From a checkpoint of a small mixture-of-experts model trained on Wikipedia.
Experts: 288 SwiGLU neurons an expert, a softmax router.
Training: 338M tokens, 5164 steps.
Below are experts of layer 4 (counted from 0) of a mixture-of-experts language model. Rows are named router (the router's row for the expert), gate (a neuron's input weights, with its number), up (a neuron's input weights, with its number) and show model dimensions 0-223. Each number is 500 + 25 x the weight over its row's rms, rounded and kept within 0 to 999. Numbers have three digits each.
Before each expert's rows: a language model's description of what the expert responds to. This comes from a sample of Wikipedia text that the model never trained on.

# expert 56
What it handles: Pieces following a first name, such as surnames, von, Jr, Mc, and the in epithets like William the Conqueror.
router:504515452503484505493499500474501477513521530513490470546493533492454470518520460511526506488503537343479515517508525451527509502492522474517476483497522497490480486527509472518539492471521505476502503486523496507495476506497491524498506502489486470512470509491504508519508522478571550538496507461420449516511522524565499500466527528473509499488512506477523486456488463503501522475491492479520523494524549497556492507492484523485519518522543454524484524486478483530513457481525493517489498528519467486509526487517523514500495529503506476499486519514510490510522503487491503501522488502475490460464511461439515504506501519505470522472501487509501515500519486469510507513493
gate2:465473499493531518494453509444468504483545514496539451467477520517485508477478470495497505499496520553442501505468477519482499447518478459480538515495501513485509515493467537486498448541489501534475483520504468498511490517473497491488504478466517499478512522496497495506495529470496457497509504506470487522526488501500535480518523498490466514492484497501515489510520503512514506508467531468519506479523539486531556483537502536468491504489470497528487517501537451531494518528525524547556498487420470542556475525523507530527497494491509496560543512452504493500523493485473502516489553559558543527495499478486477488525467487515469463484488519501517502493505503483477491500502
up2:499486496523485507518486447457480500514477545528550492533516501464527545532494530480530502490458459496528543464500549529481501488515498520488462476487512498517461503499453529505510493509520557554498549511495511478477509484503527476531507517482475496480468485517502485452528461469491505528536480498511552479500439492507491512518486507514482443500500512493503497456499483516483484506474512498499510479490479485511524508526471519480492523475520524491522483507528468497494499495491500469471513430488532478526476548482477490492488504534492479517474503532506497483492543482493555495489454504503491531485533503531490492442483478499535512505575460530539515472480532523504506480549
gate3:469514468505480538508521529496551484456574503494477487523508492570508505447531494480476475523532531501496481466450525529450502476503506498505506513500535527462502520484484484484483496496531537531515496427534469531503496506483514525482488501478449490498478508477541485485506524479519478481468495498512519492459516522499512547508484525470481515481498510476532524507528500510489491498507511467469507508493494524567528478519491537525458499478454491518499517528524502498498457480435484485479509504484508489509481506483535466487522507506516514498532502541452485505490450455503514497518459479508525569540467482514487525523444483495509544512511505506534494480497515515487516517485
up3:506525516433502450470481497533459520514454509495514475460461474481490487524527537532515526500456466499517514504514472477568488503532494476486502498522480499536464454508551537524502499523480468474474501512462506471514479509538478487497553483515514519479486528509497520462505490556487530511522489505514468488537496481494493475506498494464536501507496488510492505521519523490458504513516488514476509544508546469459509494523510457470565509486527511509466486466477472480471535496548494491508506511518493537506532514482467552504475528520521483542476507520512507536520516537532502536521479534469475472462500521503504487499529514518505484494476471499468524514480466521553522470525
gate4:455535466489486544480498476487542509528504495499501541446456448533490534476510515503505520503539502461473472495509482495514525494510477497523521489538533512497498502488486476535488494495513468497503506510500461456528533521464525485491502503509498511515520538490513469496466517493474466479515473518518457502518521494497498532491547517476525501523545529485532486487487521494500512517504538491508518527526516520519502473521439497546453491498472517480514489546504461482515562482475537513567516500475493505514491504496458460522539442540457490504491465537487470484493536479520501474513502471482534474478513506453498520474508500532520510485471511569548542472523501486489470487496
up4:461498493506469515509491530497529538516488503499462496469482509522460513498505502526493507494498460403486489484469533503520534498455490503504520504550513489519514502507517519493466515493496447494498504469491503486496518490516542540480564501482497433477478512484464465473457516473500499523497513511485456502517503477515514519465543505470506474519481487520504558564518515482545491494471565484482527556503492522491512497525503467534494488530501534442487495518541503517485534486494520451530489530504494483532472470506488528503521519501517492488478522524505484475521547427501487520519494502540485522542501521459510529486502493524488504500471486530511467500504485473496500463488
gate5:524525484520529509499483503504503461486522500499488525547463484438500447478506510496526444454472478523473504516517515555480515487497513499512516506519486526504481508516524530464504467497497482572514483502485512526474500483495479513501502418518493549518479470470497504519470463497526500521494500485473493506463486477520501479514504514505460480479504499499489488514522497519520489499522490564505442506498518459481493471522507523518534543501517505483478518484541501500526488487531525483539509526504490560550531471525535481532501497499494500455520463495502511501506494477440530473516478488530504501545481493516480491445539530532453488518497478536438501475512504465476515453493
up5:529492491498490488505501508484508429496497484483466488508506441458483489524475494514506455481497509598497502484518483499504496524495526478501467509458564508506482491537516484470472495527513471489492494505513485518518533506534524501486517474506476517480489485491491476495475477510492472532456523508549472481467473469523514493513522501514454467486486506508502489478531501533476510462526481527512560539505507450463481487504491519518510546488513502454455529501504460511505518496527488510508484508462526566548528485499484496564484567508517478508514489494519497463512467489507550519486448528513483485503475506515500532468528511458498518478510525537474468452499493502508490500514
gate6:500544478480472510489503480472535508475466542505486508485537489563523502502499505483522505494513523462497498515527465501454512497531485525486470494468513496517513509507500538490504539492524515516494522531484500433526488493504462526529532517533507503468496500495514499518480498442474502541545466508519499539522510495499520515543521485528513489509562500519492509493436505485460503481501546456476510508504482519490502523505462515457513489490506513518525430471453501540492511500505533473505480469550490502502507484469541496531493503551533482478476540538440490522484502499541522510519453515471496515533483501469547476468499496525482488539503461501568529503501519507501512491520
up6:496460527504478502485506496529491467505505533515505503496501486515484540501505484506506511502488483493514494476513547494492472512486500458479540470503445438531507494487515471491496509496468519486518500497486512503479491527486525473508521507494446490480476487507492495525491522437527525485496495500515512512508510507492481505511500529491462525484498504504522490517532469505521531511531462530489542487529488537477479460461541523446485508516485512461461513515496475492497500504471452518454511464555560465455427491467499531483527488501518499465488484526472506445461464517527499523520512490504523509439531550513502550476475545519529532513482499549504451483524524487442505490480
gate7:508466480477507500506502468484492512540474521496477478483499532551463508487544472506539484524525483485487518479526510528469511523498502488506551527474492488499549519532503453453500460491502467531520475544562501525530497510516513520504514509474486535509513478496512533459474516530504479480508517488525518508514504485513530510500496505503473504509533470462498489516484471475515494449498397469489515507543510476459490504500513514469480518506496496501533530523539476545458516447475491515444476531538509512473467479502454480535488520427534525521503487509533450493486499476501529500476523516510542520483503529482543506516496528504475511484479499478463487519504500473518508486486
up7:509478524505481518452491504511544531493492504514486518480457517485505468494541474502465474473496504500451536460444519507476500491512477451498484534577495514471453497476463471483473463535505454503478497472565511536470506528473531485460464506484504469463477467521484513517499486485489541513510474516497448491505458513520520507457502492520488482512522505504517548468507505525498492465468486509468522510469523474500493521508511464532482518468468508510509542469549482551489529549512498471509481526470499506500534479453480513501495475497517500499465503513523501517508486525487519506490494535511481560504527490487517515481552521521490467511527532503498463513498490483515449470517
gate8:520476556543543542530492538497512484505486545524511538483517487505497496488500526558515552451501489516508462472516504499502500502534490510476500507470496447538491488460506511477505462522453478509493507516511502466525493490509497488519533528501516542527524487503465494471507468509489529486486498565522525503535493514525495525502500507505513470482522531525499463505495519524511526477534490529555543544458459485474523496479520470488525510477522501520445465457493464528458512528515510541495498468554533490464530492489481489517486472532518495565471523539529457519464533494491513498493502495527507531489494499477499526532516502510490469469500481498541521453502502501499457512505
up8:509517474486526519442472477497491496494529560502493532519499468502522517484524532492492525497497499539542483464561497430461505493515511484513494566496452536506536453529502550539505486540463519494507523489500486492533498508499476464495512505507469499504460486488505462463513475562506467506536524481502498482485492476503457513476478453467484472479528498476500451451514530495490473480501489502503506519499506517495506494503511501495499516501529521497447538460550515500517471521454537512505554426497492553493489494533495467515526515499503462522489504520505484460506515515557501512505499501520508498444524510514486486493482487506481513486538503505526480483527498500526512537497
gate9:512468518476488506524506482488513484478475537507492520520511503508527467506527516461483498448451473409472477554519512476513508478500471507460508505505533509489522528505498500518508514505526503529500519538488555524501502509540502504535494487517479481478440496482515524548506496548565513506529461494431498528519512486550536454509492527523475503508527484509530471526497574523517495489472531492520537512464477481512519518513467469487542531512513544486498477508499504483502535463497471515459509500496514469476501452523509522488501508512509481487524565499499482528498484511521488489504424493488478496544475492524527474463517514486479521502526507486495517510493514505502480493491
up9:485526489534496530508495505481492530495515510512522502483445476466505521527486487537514506552471510526543478495478504501457486479517529517514500497496531455457498513523483444478502480532519539492496501519475489505481513478444502503492476512470477538539575486522472511465487492498443554507492503496491483500481474516471491496481539500479517494507498508450462482468481478478497488527496512512508472491518498515484483481488528531529472500438480464518490503475530470548464486537487526520531511466516498524471497527483482476513520473508466500526461466535525502493506525456497519509478537481482497514465548519440474524512506474539508459517547525540536531535456492513494520512500
gate10:497511502513503516541499526519494531449539510478486491517470471551511495516503467488484519517539469505513515509497474511514521463523506537461527508509491523496489479513447523556488472503481515521516466478473499485491489479507462527464491528518495432506473456508477499503475531511496496458511479469506497499494488511513510451477504523510536467511496510477526508491469482487502530491434543532555477514475509490531536487468491464509516489474486528546489498540481479523530533562515490479487448490479488504533510504464508465523468473530513497531501482510488496512507560468510516543471516478464527473464512527513454486513512474542495511469532495468521538490492448535500485472478
up10:522471525524501488523497513503469472521463481477456479534467463513464525514508452492529516490480490476513497514515491528516492478495500511559487476496544518515501516463478480488477445507466478501506529522531525522465495473513462538516467527537497532474492511498472490448496517539474487537480520527484520483476456498542466507483495489503524477497500514479515483490517488518469472467505472541523495507487529455508495473467523482511498521491523464473575485428489535543464482492537469519540470521515497478507540520453492488501467552478526496527484510499516497510515528471477462471511499500447470481491510507507503488511479502475465512479524518430486489508515523498465487497505
gate11:479513486532518520480515477529495528489493497442492527524548461497477491485522481497512489477516450516485516510493466507505516539488505527479456483499480510500513486524536548513464478496463553486505511534519487483562499506484482504528487472529539540500505492505487512469520476529475505487544504523498516467461532477512501499447503474515489515501491534531538470505461503490490540547526468470524478563539529439486479493510464515472518503521536454512561477508489506447526513474472495501450484541495492529513453501512475488487491531488475507483480505526474508471480533536486463522471490500500497511459513515544478518476461485508493473487515475502494504478507505468462479535496
up11:501478534464536482510490502503539468533522517565504485474476520453447501540472477506470538506464518507493482479500520455463465487510491499534541466517543543525515493474523481460527547522506481474484549516493486539450498516515492469497505451491494506518472495474504488507487468537498454517487472509486578489507529472486525487523503513522520477481518497486489515531526547518513478543491542519526509466492492481489518495484482503509500490475478541468486551473480480541529506520499484534495498521476527477534548493481506502526490489524505448524506495491532515516559455534500486497485520490529463463532479485534479496532527500476499491515486495521461483517502498508503484504474

# expert 50
What it handles: Final or near-final pieces like en, in, ois, ian, u in words and names, e.g. unbeat-en, hero-in, bourge-ois-ie.
router:477536467462461496477529516465501468483518503507484482496500516515446490489476461501525527460530551495449495477495517494482467500492459510521483498514512473484480509518508485456536498456488513478485471483519431505533477537520503479509515487487475529521457508473511516514518532504580530508485445504419454498472507513529512557493484496480529488491491526495538468474499482471508500505485510498511546521464524550558482492483491511509461510477531448530490491498501489505534472485497481512473500501521471488459510492491520480517511475514500473486486546491475505515504504505474495485459483489484555445503498488506483526521489510501515529506495456513501510504524517478527532527540
gate1:484501527497519515494512453512483509501482546519473519524508522518475490542489508500513472440473528489535513513512494531509444501462472505491532519517527526522485496504522477526517491491470473500522503503532470520498529480501473440484516523503508506450497450522513483501512466517508468501531452526552526476493469468496546520502494494528490473517506537466479462535504500470531523497531507479498497492493498512476471505563536520487486501513510554488494506485490469503548511516536477547528512548541524476519503527487522480537506529451497549476517486488520561511477489556546545533463521503521534500477508511487501488524490509472480520510506506512486521548466519540487490534500
up1:545494494525517484512473452481472501520501466450521511530459522463533508545515510489521487521522449526513495485479493560494508529529520497503458447479493497508501526522507501472537516504502465475496474540507483508501490570469503459506482493494453526549530541465507524511519508478450509461472521484528438472491477476515455467486494522523472505474478479486511489512494479522505502507534481532491548478532531483531492488499475471493513494501550471520472534522516468508466506468489504478471519509461504476470570499469506483484474500505469505545502471512510473528479540530483465508484543492507515507502525476500483496513492522502499532489502494485489500428517489504519497516474
gate2:488520499479526525504541517507478524474492488476494478542506531469520475516533520516538454516476505474494447492529458462480536516511496502504489440490474469474500482496482463510498480471529499449534482536528503493506481525524516518515454467462496547518524501547486517473524485504485527526550484490464488562479537510520488518537517496482513542465493496509538462500530517491496504508457477521553559457519468531487523476458489497524489527519564484470500518478491508529523495499488524488499506496482509451486501507483474494531497516499480505497498524483508502481544489495501499465491502518448498488484523483534537476562476483550515506480505480509486485463499448514513479496488
up2:526521478516548467499562471536538513491477495546533546511468497517498539534463497502530485464497463521535533513451528529520488501469472490478498515491525478531543505458525486528546549517465518459438522512499497476520506521511472456482533497506484501541471452518465492485498467517499478492519473466500509502503465492474462507516502484487510468500513495533507532533481527494556501526473491479479448504466480559484493513517482503501455491494471505476443517511508494493491497494493514510459511519530489458479495510535526488543491495486496484503508517519525504495448542493489545538511495449513475505465477500511496519481508453506485519480508514515455506486476509508482498486504
gate3:504524502514539468495473509560516538490495506518474500503500497561524494483440497513524515476523501489517483524539495479513530525515513469536514534502470487510530482475518504507532535505545490531512491500524479504497490518481511465559515495470499517480473486481508542490500523475511507469497506445484518489462543494479556469525510540494533520500520512468518551496486484503465502517476497491484498507506507524503501507483509576475473466509477489483516504523488488500542463524483515496511533487505524508497499434448508507479469491545486479457486534459497497482532548468440515556508482467514485514504467485502497528470459490542517490552474511517488495475467481518498531452507
up3:489517530523479488552489468510528504493513524571543480468459464471533479515485469535536516494515518496517530515434515497516509483459475489493492532470455528513500477448509478487490498540505507550496515516516500518466451500469505487483532475499502471491492466504519485514509475511507537511552455484505479474488513462530514481477487495520520498513511523489486531476516527518462477526522532499521455552510463496503524515502493541464506527513486498518523479501516455522500521537440542506498495507501481530482454482485502534517510534491496551523440553522505523507526474523479497497512455501502501527477489501469501514502515469445510518514531468536482477474499494492493503538506
gate4:494520460523557539483526520534527525481486527494483486522514513508493499537517575527486506498509530489459516521505499492493487550480489512540528541497524505546491442498485500516521453506505530536523482489537445474512513492535512512494511465475484518481543508494499504480527537493497489525513499538539499516505502463522455502496474515498494515502528537510499485478503491512519506512521477444522487487480530545499509482488502488526498524522482544522490483478505537511517498461498473587474494488502525550497523461496543499549544505527503487503500549487475515487494515524545516500490489527441524505477479518457475501495546490454507457524521525508483489519469509479533533497507
up4:480475499503509512537480512475504493522527486508518487514441488552479553507487509505546512507499486476548510529478484469536576528482494479510458455531531515509495464512504486494541516506511511471518502499521519530526519533485524502506505477491491549483521451540487480466528520457536481488486539458475505552503456545487488504479500501523488479517526450480511503522509484542512470510480487529495491483533494540521462471496448443469511508471516496517505516477475472465497491516489544509498507499506508467520534479485477470509460523551460522522536519481507494492476491540499508530513522441485489487471519495474467512514533492496520515516462532517520499495449484485509491523499
gate5:480512483498527499500485486441506498553526504536508509511477536469401479464454508485522514516486481492477484521496542517539500486499517531536475468496499495529491542519530467501508502502508507509499501521496476490519545494503510487529494535505432461522455461537487517499525503465468520469494485505470521495529527511504475493503502479516484474521508522504475481484472516497477522485471456513505525476492484494515518506535482456473502504503513479442432507474476497479475493499534562510505492458511459476533469503508519514459516516534477513477502480475520496518524515492490485532518512518557487538513433495462480480514513486495488512493533532466478487520490493491448510541473
up5:516485471475525535476532510460503527478536514557484513466548466509492492501476525538503478480480520497490474482444538490458549516504476492482516504498497520476492480528452494484472519509466516484519526481497477501496507519508507494504508528515508453520528499482520443488508522516465490515535550506511524524464521489536541493474519504555484517523504536500530522479488503486506504487472528519568480539515523507537488469481436536481494488481466491523458507540500493538516506518479548485457523484482544530475447493499490521539527464501477488505471487494537491498500517469482517472486472454524521509497516460497498510507506478525500462496508507489469502501502514472495542452555
gate6:521502526531450500500517487460509513575579537526509520487513515469475511461456497483467507482476478501471546479494519524493480535504475521455505492459501521514497513502492484529528517490491530485470489527532461475483517519504453484558467528527504472503527496483532453509506514504493502506510492547551484514535480470482520524513503539499474463504523549525505512459530485486516559516492544520528531456490493520538522506536524470530466454520478485492453498512500476529477481481493530508544461501487517511537488505466484491535496529508477523487498496531478493484496488479485479504492488522510527513497499492505495478505527504497475464507545545495468504528550492523468510496503
up6:539509469515503503503524519457506500484545495507501482497531540485522528447508483460480452463523518509466506453489513522488559504518515514477559509465442488489547490523524470547512505478499506498495448493490464507510474477528474466529480505519501473481495487491536487474534517521498492452505535519527484482520514509482497557505503470470531511494473519508479556455497490516491536503477514514474533481503498538502487511475545515529527507496539501538448542499506469502480482490467488497543483472470507507502490535505495496538539465521488515493517489506490481503531490490494498484471427547542550501468506508510493495495497512546503495490499529443460517487499481507471505474487
gate7:497483504510534466471466519458497495521509535470516465524479499509506457479505478544496482468479487473501472447536539507487475481506519492491526502489524533497499497528498513514443468510492530471537501499462466492432484485478484520476511481500474462492479494533522494470518522477499505510462530561493512509534470497519499481533495527530519571490477508410499493462522480507488466466511513461475495485522495507484487497487502503462476541508509491497513494509497535503478505517476506506513454501463502476483479480506489532489536492529497425490454499507506477524526507488493491518506510488438490518474481524499515506539557558508504479491528515489490475536520463465465516492481
up7:534558521492554489516500534488485507507481497483509490452504453526467515511552520480539513486460517490522470514499548515483528500542472547496525468546474531488519512552480512516521506518488498503474480515495544504504464510509513493536458473514507530521536499475510523515502516484460522492485540487531488496495483484501493512507527479485505497489519477531494485467491532471496493476456555479506468512536479451485528492517483487507540424489501453491488534518512490518514522498519514501483523477490514448502519486538516535501526510484504487515526493436534489516468523470524471498498502477546478481509487472449497481483515479486496513557500554517482522496494515522536544509547
gate8:508509439504517541496499501475543512541492493477493475512531479456543507494463473503496473529533512467504520523525477427510470489505513523497504483462525465465542478540484503488542511466502482468493559485508498528481505455474506529508507516496471456534443523488526451507481488509489498509486494526463483477470474470497492471490501494488507487478516515487524515511486447526509476527547480508513493537526529505509485497459492525487501507511474457483463510491508555499502502526490493485529477477507564519485475522471505484515512537519486516507502490513465467494461536521497447490530506491492468516483525467495493560505492511480474540481524510537563517511524528477475481488535
up8:491464498509493547494548475479519487511542510494538474463553498475458481506465490484458500525502499493476467496458506518484499525481465496530530500485471484431511508496478487470464510484457493512514521503520532492542488510559500470488502478511469483517509527427518454546494466480457548489484476499517424519476490458490516522491515479486517492511499514514530516486553482502495493490500508509513499509540500510542494481484486500524518494490512522504489531502484547503519496532449529479473523484504549500494470491473523490480507504518476492523487483462481452514513472497519476480494483516496455499543471462491486475526446499521514498540513517508494484527487442540488487462472
gate9:505476453529541452490469454464541486518546502543448513538494544458492502528492542524508496481487513469492498501468512497518489540484522519460460531520498521498482490500518563467552542523471510561464525526540494475471514524500487499488535527500481497460543493530527510484525499502519520524473504504473466531544502471511492481538495499506519489534488489492495536488511493516471529540510519477485509492506516546485499465534498496500514520517485520522521501506490516511508438541526509447479443532532474528486501505483484501552462488514532509513483507494483506499484469479467483480529494511501465535497461523471471505493504500497513534477501502508508503496479455517474511522456
up9:498519528548490503499448471506507496497504527487474445534456498457487546494448513509495514469500526473530514552542460435481480527487525484469471532506500505482477477525476516517498520496460506558530510525517496499506500533488530494486543459475548453504518503447505492512533491496565500514505492505515516521485522446508500476529479468505511511507500492488529503478509508491510519489508490470489477515430471446512513533465488476510516511504461498505496542505503515529485477507513515518520482534509474502514502479498551487456480506482527520521524478470529504453514521491503514464496495479549510507495482510522512481485484471499486524514457535479568489475535489474530489466508
gate10:518538508528514540509482506451517524487539509521465500521533479541516498506520498488515481530517495483493487462503492503502515502538535515494502514514503470512499457493473476546504439491487491504545499511529512473509474454490474526514439537530460518467488476501520540517455483500452478490494557490545517460512449510522489547498509508473475511482540486491498519505457500535540509470564470522495547482517537509521495501522502538501493479512512516534531495485499518540500517516550499510498513455489511507515516551470520471512528458538510513529530474479482522483485518516517522523507515553504485485465526539455483529483498552487502530525528507493519492509521509514475487524520
up10:475523511503550482521494496493498488497507506517469539474511485513496552478518522473500490464489492504471455494462483482519461479521468545513474492544490496477445511507508550500490520505445470525513467507482563503522516501555497502494489529532508488461509494497498472496485502531475491510466508506537538519519493487526507537517531437501440492534537519520529541526465490475481518472452521515489540505514500478446486457544512456541505488496538497495464513488510491487530531464484500546547537507493510487488509515492539481537478498488522512510487522506546480489491486499523455512475448498524460469532478529489484500524490488508524532531527514519495518477516496516510464477506

# expert 44
What it handles: Early-middle syllables after prefixes like pro, de, al, e.g. pro-per-ly, pro-port-ion, ad-apted, Inter-state, stitut.
router:492503521454478501482496479477529468497499498502507471513508517529420485479453463491562524456497532493484499487502521514519500508515500471521481447517533485472503494507523448481540517504492495456510499504520462495504451547476473497516507518491515536552468504481528494522515513497569539497533486500366501493511543494526538529519488492468520524506514496483517466473493481466518493510475525487538528498515478465473453476480478535487490486517543442485496505488506463507518478505486485488495527513517486500500530496492537482540491512514484483471501531522511520500503512503478475478480506498516533477509473501508515506552489502503481514492481451511524491502492531494510497505516
gate0:486544479478503448473493531506505489548508476499511514519508545498476474520479527458469553461474496496484504486508489490483475519483482504522527518454493557496516508517488496493502510491491535461490475509471543470501490485484481522523471501515501494520459493418475527526513463514524507480489539514540516482527432495503507483502522482512557462462562490539504511523513517564505483556541511453480462514528506504494491504498500537456464531506490498489514530513513539518494481538494503553494459475514505503531494518499502490484493497507497489474481502469501515513504484499497544500487510509472499452495487504497501504508515485482487515541528506481420473501438488515510536498497
up0:494497494513465493496499507483517468461486496498512503527521511520465492526502456540572505532519501487517540491481536498522505531513499507516499437517513500461515502494485511488498524496573448512489491473508486501512495497535518507486512523489487513503483454524541464499518496464508518481531479524487467490484481540521468474550482492497527494506462515437499480479522482519497484494499499528504501498526527503497577485456459500510519553477497521509530496498495512479498534485469459509501502532538495517463496472469495506506496505492523552518496488472499533488541531516441451473455496517506437532512521486458499488529501529548468542437493498480492531531507519470496490489510
gate1:489491483474514471460487489523525547511520549519488497525485489484529525549505510496522519496478451495519467508452570518525495499499506510513498473482531518490517502497544528519510472520491523491457463482439510466524527500485458464479496499528462546499478482457531536490501500479534529446529485502545496464516455504514486497483511541499480434519513519465469517508470508520497546517502503485519504504506491547496490482499471486510500486506455477465465511499481509548514475490536492488442524487514546473522488517508475513523495527493506446486484521503505502484494535479519524517538511521471460481475508514513467478504468524516507541470515492511455513553530530500519504531497
up1:516444528493473478502541508485498495475504529487499514472568454520506471524502505543480525507502489523469444483499519491502482552508537493507546471472519562489548470502476491513493504500482507532504537477450488486482490479506481496504495483516521481533533515496514484505499464483462507492508513520495513478538521496513499503458493489497508505478495510475540520514512498482512506526468491478548450502525492460486524467514445493529470500494509550501513492493513483479511531508443560505487479516464478503512486542539459482518533515540489476516498524495462537487539496518497435526500481468500541510499486488479497528523559545510454498500523467523537514501470444503513486499494
gate2:543523469500517558502526487496513460508517510511510526504489529467480505485534488472507489506464511499501475496505501510474482524477501531509540521475458510509489438489476504489506517500474514506507513446513536515498487509472437459478488519555484518481478502487543498496523494530519537498529475520496483444513539499485470467497478486475546506494463486436466496495487563510479502545516517501481500540497510507500509498547570538511506552500529500519524500473494526502476520507460462546475477523539512496497469521492506498532486486499548512494500487509535495448491461524497489505527504488484525503441496487471459504513549493461498482502514538485499550502473457522503489495526
up2:503468497537505546494518459460476467460506508495459546524509515537497518509509478497490535504518503461500498519491517480518526492447531456501478541482478513519538443511480494479510480524497496509478468491531468525544501492461465474465485523533529491470498450443529490515463500523522467443532522463499521513493503512483460480452508480492496471518508497465497459473477495511500514508475527501466492464511475533487483549532514531506519542506512479515507506480491487518496513478518488535506478468508482503533513499491492478494506480501523513507488508461522501489523490539516503447476542494485491495504523470460534479541525514530477490520459465485521452491524459529539463545543
gate3:494572493502474498475472485472515463503512531504484487498501548511440532521512502505535480482487464496523530523489508520484524493478482553511494457484479506464510506510536516547546553448477491474548472525509434506493506476477492477507478525491500500464495515463521515531493532529525529492539518506491444518514517497514502533520478465515481503503518497459489545535487490537500473528501525492548482573513520486505497484498472491481548487542497506499494506474471492485494451480500508500511536480552476493524511490537500470508475489476470497452516507511527488518487523474533508478538484531519514471478512542525442518481485528520501491465477502512519484536493511483491519484480
up3:492519496480492511491514462461498470456507512519519491495423484512506484518467522534519480513474518483504497508514477540534496463480525528509517470460500468551466506499460488513524508518490462492516488487451464524469552525482529473457517543485478507479493511487533448503502490511535536514551479502503474484495562449474533501484507511454515477508438489473505514480508486505485500539474492508474455517502483489508506548509511522514515458500479481518456478468510495508469484481492476538474538520504531506482534485489497460506520490526488494483537524490495497519492489473473508484530463504528556485494531489499503533513491482480484490495506521531515516515555525536558481478550
gate4:524536488436529504522483529507500517461497488544470484517512481512507477509504504474526504518490523494509497499521487489521462489482527510500488515511477474506505471513511486520503518460511514479491516506508525498545508510530488465508455482542509537493458480477482509462499549494526491531452438510493492480473507472519513516473513484451515472529523496495567513544487582498535524542522479493506502483513482516488465547526508506515451487469550495482475480498487536497482513495477482483498513499530503503502516493516516539481499487525486544496473518539504540505482508521495504521485463490527520510475477469483463506529535462466525538519494526491491549484474482477425578510495
up4:525512507499506541512481466494525454529508502511522524502517484503475485487458489443543507509487548505437481491513518512560441523492496514523502515492520492455512459474455477503498507508503477522525555449516516503497469484522548498494475482497517463541478490511527463525572497513543490507511465486504495473544493503529474507441457512468523488481495541494467496502497502530474501540490487538560486528499500489481493480489505527484487529503473496520461518597510512525460486515452511499473517484494512530486501528511489476477503507499483507509486501531503534530487531501517510480470509493500480524479466496473541508501544501485518508484485539483496506477493479492458484480497
gate5:508530527512569464499485510503469481505503530469516490474495503532558522497503491510511472470490522481484480453495530520471538479473492518458497445535537524487513485485517510500496503509493469452484534486491499486522472500511482520450475511526504514524484488476544541511489532464519515560522462534521492493501529513514476473472503464477504458546519498516463572527506515527521494503527520489489468497517534493477496484521485536474476493502459482495516506524471477505507518462526527490489450466518458486509506515503522513522465489445500511462477527481493483514489512488474475538463473520449495507491484457498549449499506520497463514476450479502506496530522454493486525497512
up5:562455500488530495490492535463524498457501515493500529525501477545540506530513478504513543490535477511512492494460505551470489491543489496489496467516538509496489486489469456477495473546518486439451509516505487520528508471524505480505416496512509512465488505495459505477524491491507508547492529511480523527504465517534487493477490524496525452536542512502520485491540497551515499521525515492525503521491485522503520509516499517515487560526499468493509527476494537503484478480536522524493500495473520503521564556503484484499544477492507486486483475517506490466497476488535516530487492501519497512492513549490445479486469492526475490459542485542495546489472515477451522520509
gate6:520484493515473562506555533448506500486515521501475532546509551527509488499496505495516503496526496509524446525505495498468545474517498532477429475446538492511478492471536511483507516513490485499521520520500465501490517489536528473539550532516510546494496500522494463484474523460490473510508525488486486514536508507498478553510535490475519483503466500506478512486471501516495498492472440499491498480525490499492461480512476557500455533505483504489484487519513538480545497486497505494474530503516562517516530481488483536529470445543478499491481496527481520470506459462489494503486466472492450473431514487474528531497487483513503526492516455481544517498511500508511482510475
up6:507527500481473486504539507475505498537473523490474498507491484473531514522482511508488524496477519500519535490540512508421471499519488500477559499471518487516526500493486495511484494525553486491504533496497493499434503497472493485483539490513469508498430490497504523476470467511544509517501515500517514529519453465495539491520489483535510453478477497479525503504442550503465496494518473474483507529505491521479529498515538508469465497509484482470505494464545474512533531485438419497524511454506526492473555505522520514496477501507512510544510513503524539490468470506487526508517458486509475491501497491528524486446478539464527449485531500517519528533531503484494487541502
gate7:500484495452521502481503495518514484507483518462500526476558497506500501562500471463452498534481505517511531505465491464510487484498492488464476528518495471489484523489472495496481533498449467516502533512486530511459535462552516516514489522499469532507517514493488507509511521486527506495435462507517525473497485492543504526478548501499486484512500486531516496487515503509522532492503489514539480464505497485494484497475511471467502496498500552533477548452517541542518436523563524577476512480537492434537450459501501488506502476542468513508523504494483529534520505501537501488496522476464505480484462505535499520479479477514545453489490512488530496494485487484527505487522
up7:531490518491512513516487519517497514493485496502473497506535488547496495513522524514443498510457530491526528450515509503503507508472505535538520502435505527493507538512526532480496533466518478543529513490495524533498492496514510519458498488486511482483506537504508502533484533499475507479530489460472488497494503457524454524500530501459494483515492492490464532510488495543462456523496509512476492508496502474488530474451488526535510489549493459561486517499505480497547455503506513472516554509514468524554527483541469438481523487458478511496522507501492491495497459514561472489477471493496526502497489507497502514485521500560457474460438460502447520526496524519529479496486
gate8:475496510525485515522504470484483501511513496488517538529537462501507485486462481472516483530497486482488511488513501502515453490468497452496503518511427514480507491490525491531524491487443532511462485543546492499518487504486443499502513502506483495478498520509504541492551496523523551449525471466514515486459518458514478505489479479494519510477467509481527492444518497490486511522520518483516521468527499489521484480502525485484480508506515501510491483534495469504496526470470507525532453498502509495471514545503449483494525543550530512575470497511535522468467473543502492549525471501514496460509506477510497506482549534463457509507542509512476507437515486537448460511503
up8:486488452502512528498513527483512491502468490507466512491503517524517539526506525463534495543470515493514506525440489491460555484510507522561495480502478514485531468488464481545494488489467510523513541499510503491518482456486476498505475503509501489526464454454509476467514512532453455478478539486512491519539542494489503518481463486500495439485508492516463521477479488509491560529488494489516513485514514533491526584505496562504496526504502511480454546535514502465481521529491495492476510471472501509488501516462498496457500445488497529500497493480485493538524534499495530480501497516520540526505469433480522514493529507510476499496508496489549515469500482463508538467482
gate9:467528501549559532541479477472478482514537514505497514523488521483487514533488529517471468508462498487537489527514549522530488494489490521527492496547481478509444532545488515524500493513455527484472509531501523501489459524527495500465491459467494535488505497496526472488503501499492498503521516468497512509484561448539515505478500515527475449484536497492466497517465459530504525474553462494460505465480504496541511504511477514536447508529473509473468521500483500484500467534524484500502508512497492463484507447443492513482463512483513518529525469500458517505509507491504499475512485488503467494465509519510457506512516565499539535482480513470495491486485541439510531477495
up9:471458514481518513485511525514511531470550462533479456498474477510505507474517501471463522520482498501497493544516445465520541498476508492508512508477459491517467500499505524485543535481513507539521476489478497533458554494479498480444524496486476512530540493540525501504502488533511515486506512485516510500481537522518548492496489495471524492483473484526530532498523522458508484528528529533489493501492511486526459496545476496545496485492538501489443486519513513508497542481505539523528492477445500477442519479522518527469490492512521476513531493493480514482512475531482456483543554471488536500534468479526484528517539424502505519540539504517510492501460489492519534480502